Weights of a small mixture-of-experts language model, trained from scratch on English Wikipedia: vocabulary 50257, 17624 steps.
Below are experts of layer 5 (counted from 0) of a mixture-of-experts language model. Rows are named router (the router's row for the expert), gate (a neuron's input weights, with its number), up (a neuron's input weights, with its number), down (a neuron's output weights, with its number) and show model dimensions 192-255. Each number is 128 + 24 x the weight over its row's rms, rounded and kept within 0 to 255. Numbers have three digits each.
After each expert's rows: a language model's description of what the expert responds to. This comes from a sample of Wikipedia text that the model never trained on.

# expert 0
router:110136123150154121125102105126089092101129136098136115114107179155124175173106120095150111144140122130109127106085161138128110121120145121127168117135135167175100076156148128108102134128115150
gate10:110114160099098189121115134133118075130113131147142084164168126117162126123140143128089188100130108137109145110150145136139100130133160140150130166092152121101137126123079145179145136144151129
up10:112166149115132135101142136139160110200123125137116110103123110154151158127163149114136155133136107147139127044125101119157143149153141104114141146136107123111133120146130129156110143109154171
down10:093105113137131179120170156130175129122114131111124101144101119108135144189097091134128123105137146131115158112151116140110088159077140110143115174138108142136140131104140121141109120073130156
gate11:115164146123143109145141152118080141136147134154133131159137097109170138148141143091159120159136128141164111191129124074163104139118142121122130123180117121151156188127146152127095120135133086
up11:117120113112148158132115122121105112141108139141150103127122094161112143131118160168125149104085129120133158134084087170100125123139121143112142122107091139154095114105159134119139154132150110
down11:146054130114162137137105121106133143142130130085152116133151114121088141123154159150117127128104154119132111096105120113109154150165125127137060101145118175140134129182106120135084139148126137
It responds to: Numbers, units and counting words in military, ship and measurement text, such as million, km, mi), minutes, two, four-inch.

# expert 7
router:101178141127181124093138103112099092123159102135166095125103158123115145105095130140103088121085147121139107120147142134113152124166071116133080139165138156102128126093119077134145137115166120
gate10:080109106142118102117112129159125101134139166109124084176160071102160104127137158117141127153098099131107116131144124138136147127177117100117132140137129146096147075140135117161087151119116147
up10:146115156147102146113127102082119133132124120141120119100134103164143126140136163129134147132156135186155107119121159156165135150102090174130115110091162141151146088085077121133113134137093115
down10:095161129125104068114126123157125062113120140086093116078136101131103060134126087122155131128137143122056090141140122146141134140149107125095108151117122167166141145098154160130110106099141098
gate11:125110114072100127132147117146159108161161147118130132117159132102046098115130145122136120120130135110154137110120101136108117112124132158188106134084095131178125122124122143081109146135164145
up11:164176148156138138151084146147151129146121152166164083134126152152090117139152141114107175106131099081151120129146130135101145141134119049170167105119122138162123106111129114142135140138155107
down11:117141130098162177130119159132119118181112132125131126129137091162150136126152180097167142129174155136146128147103179159154106119112129113141107122096149135165098115108109143121156125168141137
It responds to: Words in institution, award and event names and career phrasing in biographies, such as National, University, Film Awards, politician, graduated, debut.

# expert 3
router:139102152110130135097110123139176147130102127132120139109155135125134124123146137174140125111127137150137125165138130137137151142152142172163157150159132118170137151112124121110131099123155134
gate10:150089129141140148122121169134105096128120122126152140108127150100113117138122129115134102091113094090106116115158133128122149142129105144144090177072113123107118157130083081144093132128138132
up10:114128136107115125147120094099160138096120131171163153114122154090134157121147101089135112147104116143116142119154156121128087119130116102144134101158156095157196157123103104139140119109118128
down10:159066124141190121130118089139135103143093106157151155163112120103105136132140138077122142123149092154145103135106142150103091106135127134113108096126141093190166113079113145119112101152102109
gate11:098144189174117139161140145114147121133128115119111200132103119074164103149144127131118137143119125127133130118141144121118118115131148081135108123129157128150152117086121108122105116116105184
up11:132094106137092131168146103126131170119111132105127112149104161070155108124147121149131083168111123138107106127097125126136171125115112151126110086097145182092124135136175099115146144144131137
down11:129142136109110112125139086123134122158149130121141106113158131146142129125118103135149140067148105122111148122149104154108126130100169133084149106096154103138163169130138126106111114132128141
It responds to: Auxiliary and linking verbs, conjunctions and relative words in running prose, such as are, is, were, can be, which, and.

# expert 11
router:150163079118087135107115110092150099116113134097102102169102093168110114130092132097189128147142122129125132090136112132120121102091101106142087098140092100122109126131114126126148138110094112
gate10:146187154118124116109120124124124120141133105117161123119132156122129149134116162117141096142109119081117109134149127103106150130149104104138114147105078125123108110125164172114162157135193120
up10:144154132113166119145105181166125131136126138118087169103091179152107153122134126150074071138183117082146095103071138163117156077136157096106141126152125126117124114120135169132149157176096111
down10:131129168114123121119153120103135153143129114123124148121148102187116076185166139142139163129085146079119155118121136079119107068146148117179099134133140160101151161106147121098131105118114130
gate11:144158129178122143148125192139155099147130127124125150125080121102109126167120135107094155105119134118138133140164161146110064177103109099124144145159128156135106143148143133123156112146115106
up11:171137123145124129147091128134095163107123134158069171130099133128103124123142102150132147115102140110143166141171160091129089138118126137127099145116152140128151124183107090173126126112134155
down11:107142144136149163106142128094152173133166180127158148146111161112136101135146124104084149151116148127134152115106122092150104106121139114136146154100113120110159130191106157136126139115109137
It responds to: Line breaks and list dashes opening infobox fields like - Region:, - Date(s):, Personal information, plus commas and digits within numbers and lists.

# expert 15
router:104115104138164135122111170145124116084146121119109131132114126138141162147145125117144096155093154164164127148133089073119110111174088108131159138151129109096149124150143111151083170180087132
gate10:126196121118134118174100093156106160090120131144101114112159143129090185118108129147083128137101126112108077163133139164119097111169083143140133143133147139110158102159125119174119136148160117
up10:125140114128134124106134120111117103118160076120089135116151094193145158134126159095147116132135137113137142157050131138119107119163109114092138099148125092124117167122098103122151135104145096
down10:125101115147165106126144083138100133159131098094155154151163120157152123142126170120133109128120134151101154173154132109134157146115138117106165089126083102131122134105105175120158102137145137
gate11:184116143090112176170148133093144165133083101140141092101079121099144096104185149100098094094124171120143100090133131121155097140084147081137168147160088124101148126089137100111129138138170133
up11:121139116150080077118180108136165144127148173146172161118159115126067112126160060141131132108152150111127142126137132141131177168127121136099095113109151132133075106099140149132126156110131108
down11:146135127083154142125152205130162158178097123136149131129122153142121115110124128188131131154161136132110154162127149170112120172108117137088127130127144141137160136080140122086122108165097187
It responds to: Abstract or general nouns and noun suffixes after articles or verbs in prose, such as success, design, concern, process, -ation.

# expert 5
router:140141103121125120172126162137167108165092116150154110154157113129177163103133186082120130128139130123131121179116148112101114090117137083123101146127160118097133116076123184120091132096120109
gate10:126162097130147136142158129143086148146143099095168149115118137117147116152080122128102105120090112073120123130119147101073131125139126125130131133097120113174163122166201100132163127134147142
up10:148105097124085142117133161161138123140105160138092093153145112155097160070128065158136164113165173135157126113109185159159128097102126157128100139114101121112127112125119144134123128127099137
down10:137140110096138093136146092157137134128144115118114116099161148138127046103122146125081113116107106137120167128158132120114109161144157150112107142163126099138166115087144129096110156135132134
gate11:140117155124157141122160113145157152144169125106119134166089120155142134153160116134096126100123130085138175135148106107090174090150108151100174144127140150143129110113169091090119109122122165
up11:155127132126132128142116112115162103129139141123121159114126116122126139145123105154113153165133129116152102185098151127107152099184106141156131102163133115133163121116102099140110082110145123
down11:163166103140101122122134136139081141111137132094094152106097109139109127099178113130108068156122154093129158129102101119097108121080130132139168147150156134144124157067106126136168137129108115
It responds to: Digit pieces inside numbers, dates, coordinates and table scores, plus accented mid-word pieces of Slavic and other foreign surnames (Š, č, aj).

# expert 12
router:135109090129109140151114146138129131080140145129150126118100132134110113133147129150127129154173125144136104139149167127133136135142108107101143118109134139081046138168096045160104142126148174
gate10:163149100148171142155144168116123147138141143086124095146159148109160119139100136087182095176110135104154166097172123117112137128123133113147161138136109147109148098163102106138077129092149116
up10:134084186164124109152115064153133120129126157130143155122125150128115116130174124140120153122122062108109133120154125164114128113146159135136106144113123145082156159107093157121174112139119115
down10:134172109174146147126110195088117102158160137148110145115112098134132116116147131130130109182113104128111108129086123151143122142160156093121151141103120148134125179102150116155175127121114139
gate11:144109153136147148154130125082131112127128116108159128138138155107155107097131135116103135121140156110105166132159102126115121175172130095082132109114133116133142117152114144083119130151104094
up11:100144133126112094142101122142102135147157138115108145143147138155139129097124114089180118104091128160130108097111112175201135115131132145137110181154112090150098101135127134094175120114077117
down11:106125132111133150194146130155101097106149097137137157105086124103093106110147127109149154135132127131144184153122118195153146198097102082138123138156162158137122157141182192167138152124120120
It responds to: Pieces of Latin genus, family and species names in taxonomy infoboxes and lists, such as idae, ensis, osaur, odon, Loricariidae.

# expert 13
router:109154165123106110135135129144186138124106137128141142140152171115101106100147143158127151097149105184099111153121164156136127099144139179173145135169158101178116134113096124116132131118126127
gate10:110163143157133134128117135115169128130095130103144143150145118152141141128127119166097065120166129126116117135092126139168136123103096104152133116138127167122085117130154146092125110163117133
up10:115121130149118116144154110161108132132153087124167139110143142084087149108139128104117142142136145122131119120129132138115150131119093100076143104153162177123145097137092115113113119122110168
down10:149110136130118109116131117133098131114125120205093126127127159120142147195111134151156119133102098094098178146112097130116116156177155127134127117069162091105122088163105131113154153139131124
gate11:131148104113170135092081094164146134131100149140174148155081147045119130130103169143142107165140153097134169131119125111129077135151151096095171184174109153143083156084128137127160134083134125
up11:157110123120127147148150158116152152100112148129136189124106121084124137136148112116172140131126129114160135121104115125135166157092137102121139148154184127124142158111102147125132121133107127
down11:125110085102134132155115132130143146128130078111091129125122099136149091096136173170144150124099098132100100119112093140107126107146118173128164148131146119129131106106090112104114114111169081
It responds to: Determiners, possessives and short function phrases in narrative prose about people and works, such as his, the, 's, in the, The.

# expert 8
router:149122099118130076161160109112152140145109146131166114089113108110128157122129133135087141140167154119105088150140105111155123113120146130131151112145103122142100152172121174110146139133115109
gate10:113099175151084115119139115114126064158126114148113110117151101121071120122126115136103135102120157151166124160155087145137110184120099136125179114136088131152127135110157105113101133091099159
up10:110140113137124169145138115070107110140122111126085126116090080123135135137110112133098171159120116150073180132128101123100086064104157119127122119135136129151138151148143153099091147133107130
down10:124127102136131184151119144192063167155127113116150120129095155124126122140107104118138165126152150123142125091115183121131138116133079118123146149141167153138127133136141145120120127125164159
gate11:127135149122137137123122119110099097083163136105117110156108102166182126163134086151102100147109086124152147117113100098098090087101182139124071080085082129182138123123147121107106139099157159
up11:123165163157121130135110153140148180132181166104072100124112140116131120148115103144100091106115153120144117144116090156113137120128150153162116078115131166179161137154137107115139141076125132
down11:140188106112140153138150126105153106113158147093145132112075149101171156109105104136178155093148113151121119120112123109089113087156123125170089139138162125076136124128163115149110108181094091
It responds to: Words inside titles of works, songs and films, and pieces of German or French words, such as Story, Love, You, Les, Jahrbuch.

# expert 2
router:070132121109091103172185150142126130138143113131120136102145136098126162189148145153127141166106104098140133111126121155148115167121143128131147095083149106089152144108132126105143148155149105
gate10:186132147123082133165102122125107161147143160153153122168151123139132114078153106122116110159100101121148163148108124122125171110141105124132124108143074130115123143122134147125128132137132133
up10:164153108130090136150092105076115177146112182113125118145133097147170144036127099161110138130128146084153106143102099097085115110131129132133135092137130109114102134136115150121085130157130124
down10:114067099147130132138143102146140125126137114115086151088147130118111111126122101177149106096114078105092132118094090118096150156106113122110140157107131158115115170165118133132153116130135089
gate11:094113155167123143153108142156130158155085097138094093141128118172137115094155153207100161157123105095112109109123136128118122145176128138153145165125108154133151157147116129154101112142100141
up11:134123110125153106111084096108122147118134165114111115157131163135097133123137142101119063120153103095095136145110090136137137100128096132103093167155129129111129143136122149146155137107109114
down11:103147124128162142093112113147136137134141111179135136153170127124149069068111139151092160152158095088155088153154114149106103141145121133109119137123110126147116121099167150094064196118106094
It responds to: Wikipedia section-heading markers like == and ===, paragraph breaks, sentence-final periods, and the leading 1 of years like 1905.

# expert 6
router:099111147127144134163101159172106138124116072154148105107126084132127104125153115118163167125131102092128109097110083138126133107081174150100112106077106138110117147141087139126137117126103103
gate10:135126127094145107103191101168081097161119095121151109143143189109159131110097078132150099147125103089083134152175127090125125121120155139121132127154146169090144098106140149143118135120133105
up10:096117134099115097136128164131141149153108119103144132127114127099113146109128141166123079127161095152136171101122108191144083097093148111117062069122113112119091089104166122131161136136138115
down10:124149129142128093115147111158098122178122139158153149154108113111159121127158161186140123093132138147169191125145094175142134134117118126139110135155134114158134141136134085120114118093052162
gate11:096126147109081145120146092138146153138119100184106110137109125110144125139110135126163134097153119129099112153141102121142151205110130151142135165114128139097126120108101123122123126107147167
up11:158074127126095113131119138099130103164095106153159099103116151143115116106117098144149145127131077130082136094168107109125130144171115138156132132140098103113152108130122129121146135137155140
down11:080094108107134136204114113072141115107132111130161154136105162155116109157170095116134107119129125122125168136079149109096146139069127129141116123195154169089114138138120151081084147125134099
It responds to: The first piece of a lowercase word split into parts, often after a space or hyphen, such as un, dis, rep, f(at), m(ines).

# expert 10
router:167167139106142124082180141128113128122156160135162138105103157145105157152134079113123101138162145148126130108087096119131102125101092138110098173134091120133138160142132129161165100100099075
gate10:113174117127197115112133174157130085104115100118103104128115135118101150146107072123129138171142113109089147108085135148187113121133116107122138107143138059123124166137101158136153132146131175
up10:089161098164140124168113094127101107142122110141179133111135151110093092103125176136155172130116126096135128150142142132081116132118174170143141130121165122132134130128177142136128125170169119
down10:142141139123146175089113148138175126081121132145097154143112139136132191170148104119093077106126155126170115109054092065145124133102133116132130111108122113150119157120109158167170135097091135
gate11:118099115165113110161149148170118127115160165099127134115124145109131107135127125123129116186173126135159103168115094182102120115090167147150170149074113107122137153096119110155135122126092130
up11:127134128116113116168120104098141111152098108106079123160101113130129092094121140128162139131109095120139138112106118170147080119120107115136130172138134157137142127120140097150135137168129111
down11:139134152118162100173141163141133133133126140128137139122121151126126146130111127128079130128178144156174101131114139128121122097128129131152136143086145090118111159150144111136140139120129140
It responds to: Capital letters and acronym pieces in abbreviations, chemical names, formulas and codes, such as CD, FM, NAD, MS-DOS, WCPD.

# expert 14
router:139109139105119132124120096121088116129154152107112150148135130181155093110107133141127159103116110121145118099111140124117142144102122114088101128141120152144174113111170113146149122113128105
gate10:133099162108110101134161128131118089100123123125087082150157081159166100146168122147161133137142069133129155092129134128153113103136135128112180123119103131155103114142086171157131113151163111
up10:127138136093095138157181114110150162095155139121136109122182122101097121110126124147146148107132094092132142077102171126131142067104080123114147111131145123116124139123141100134135107097133119
down10:160170135104087121092147156088133131143146115114097140118180103133144114122131157127122151126161134112135099109111144135116141113143144139109142138122106162161119132087077129106113131101137142
gate11:140066149114153116096144182139156122130093145094125124109094146097136114145096132159146154119108098152122084145123164110122161155141094145173114121118102118099091140118156109098149117115111084
up11:144098184102085148125167105143146109131086134100094126149118153125142125132101098097191112167097090133142136146116151118130126081136104165138160123146125133118137134142146161142105101106101130
down11:127135092147152136163190134098075134109095136136097148095112136115157163147145158170163091153134116130143122112093129146170154166091133171164149119132095146130076151127132114100130132120144124
It responds to: Given names and their later pieces before a surname, often in tennis draws or credits, such as John, William, Simona, Mount.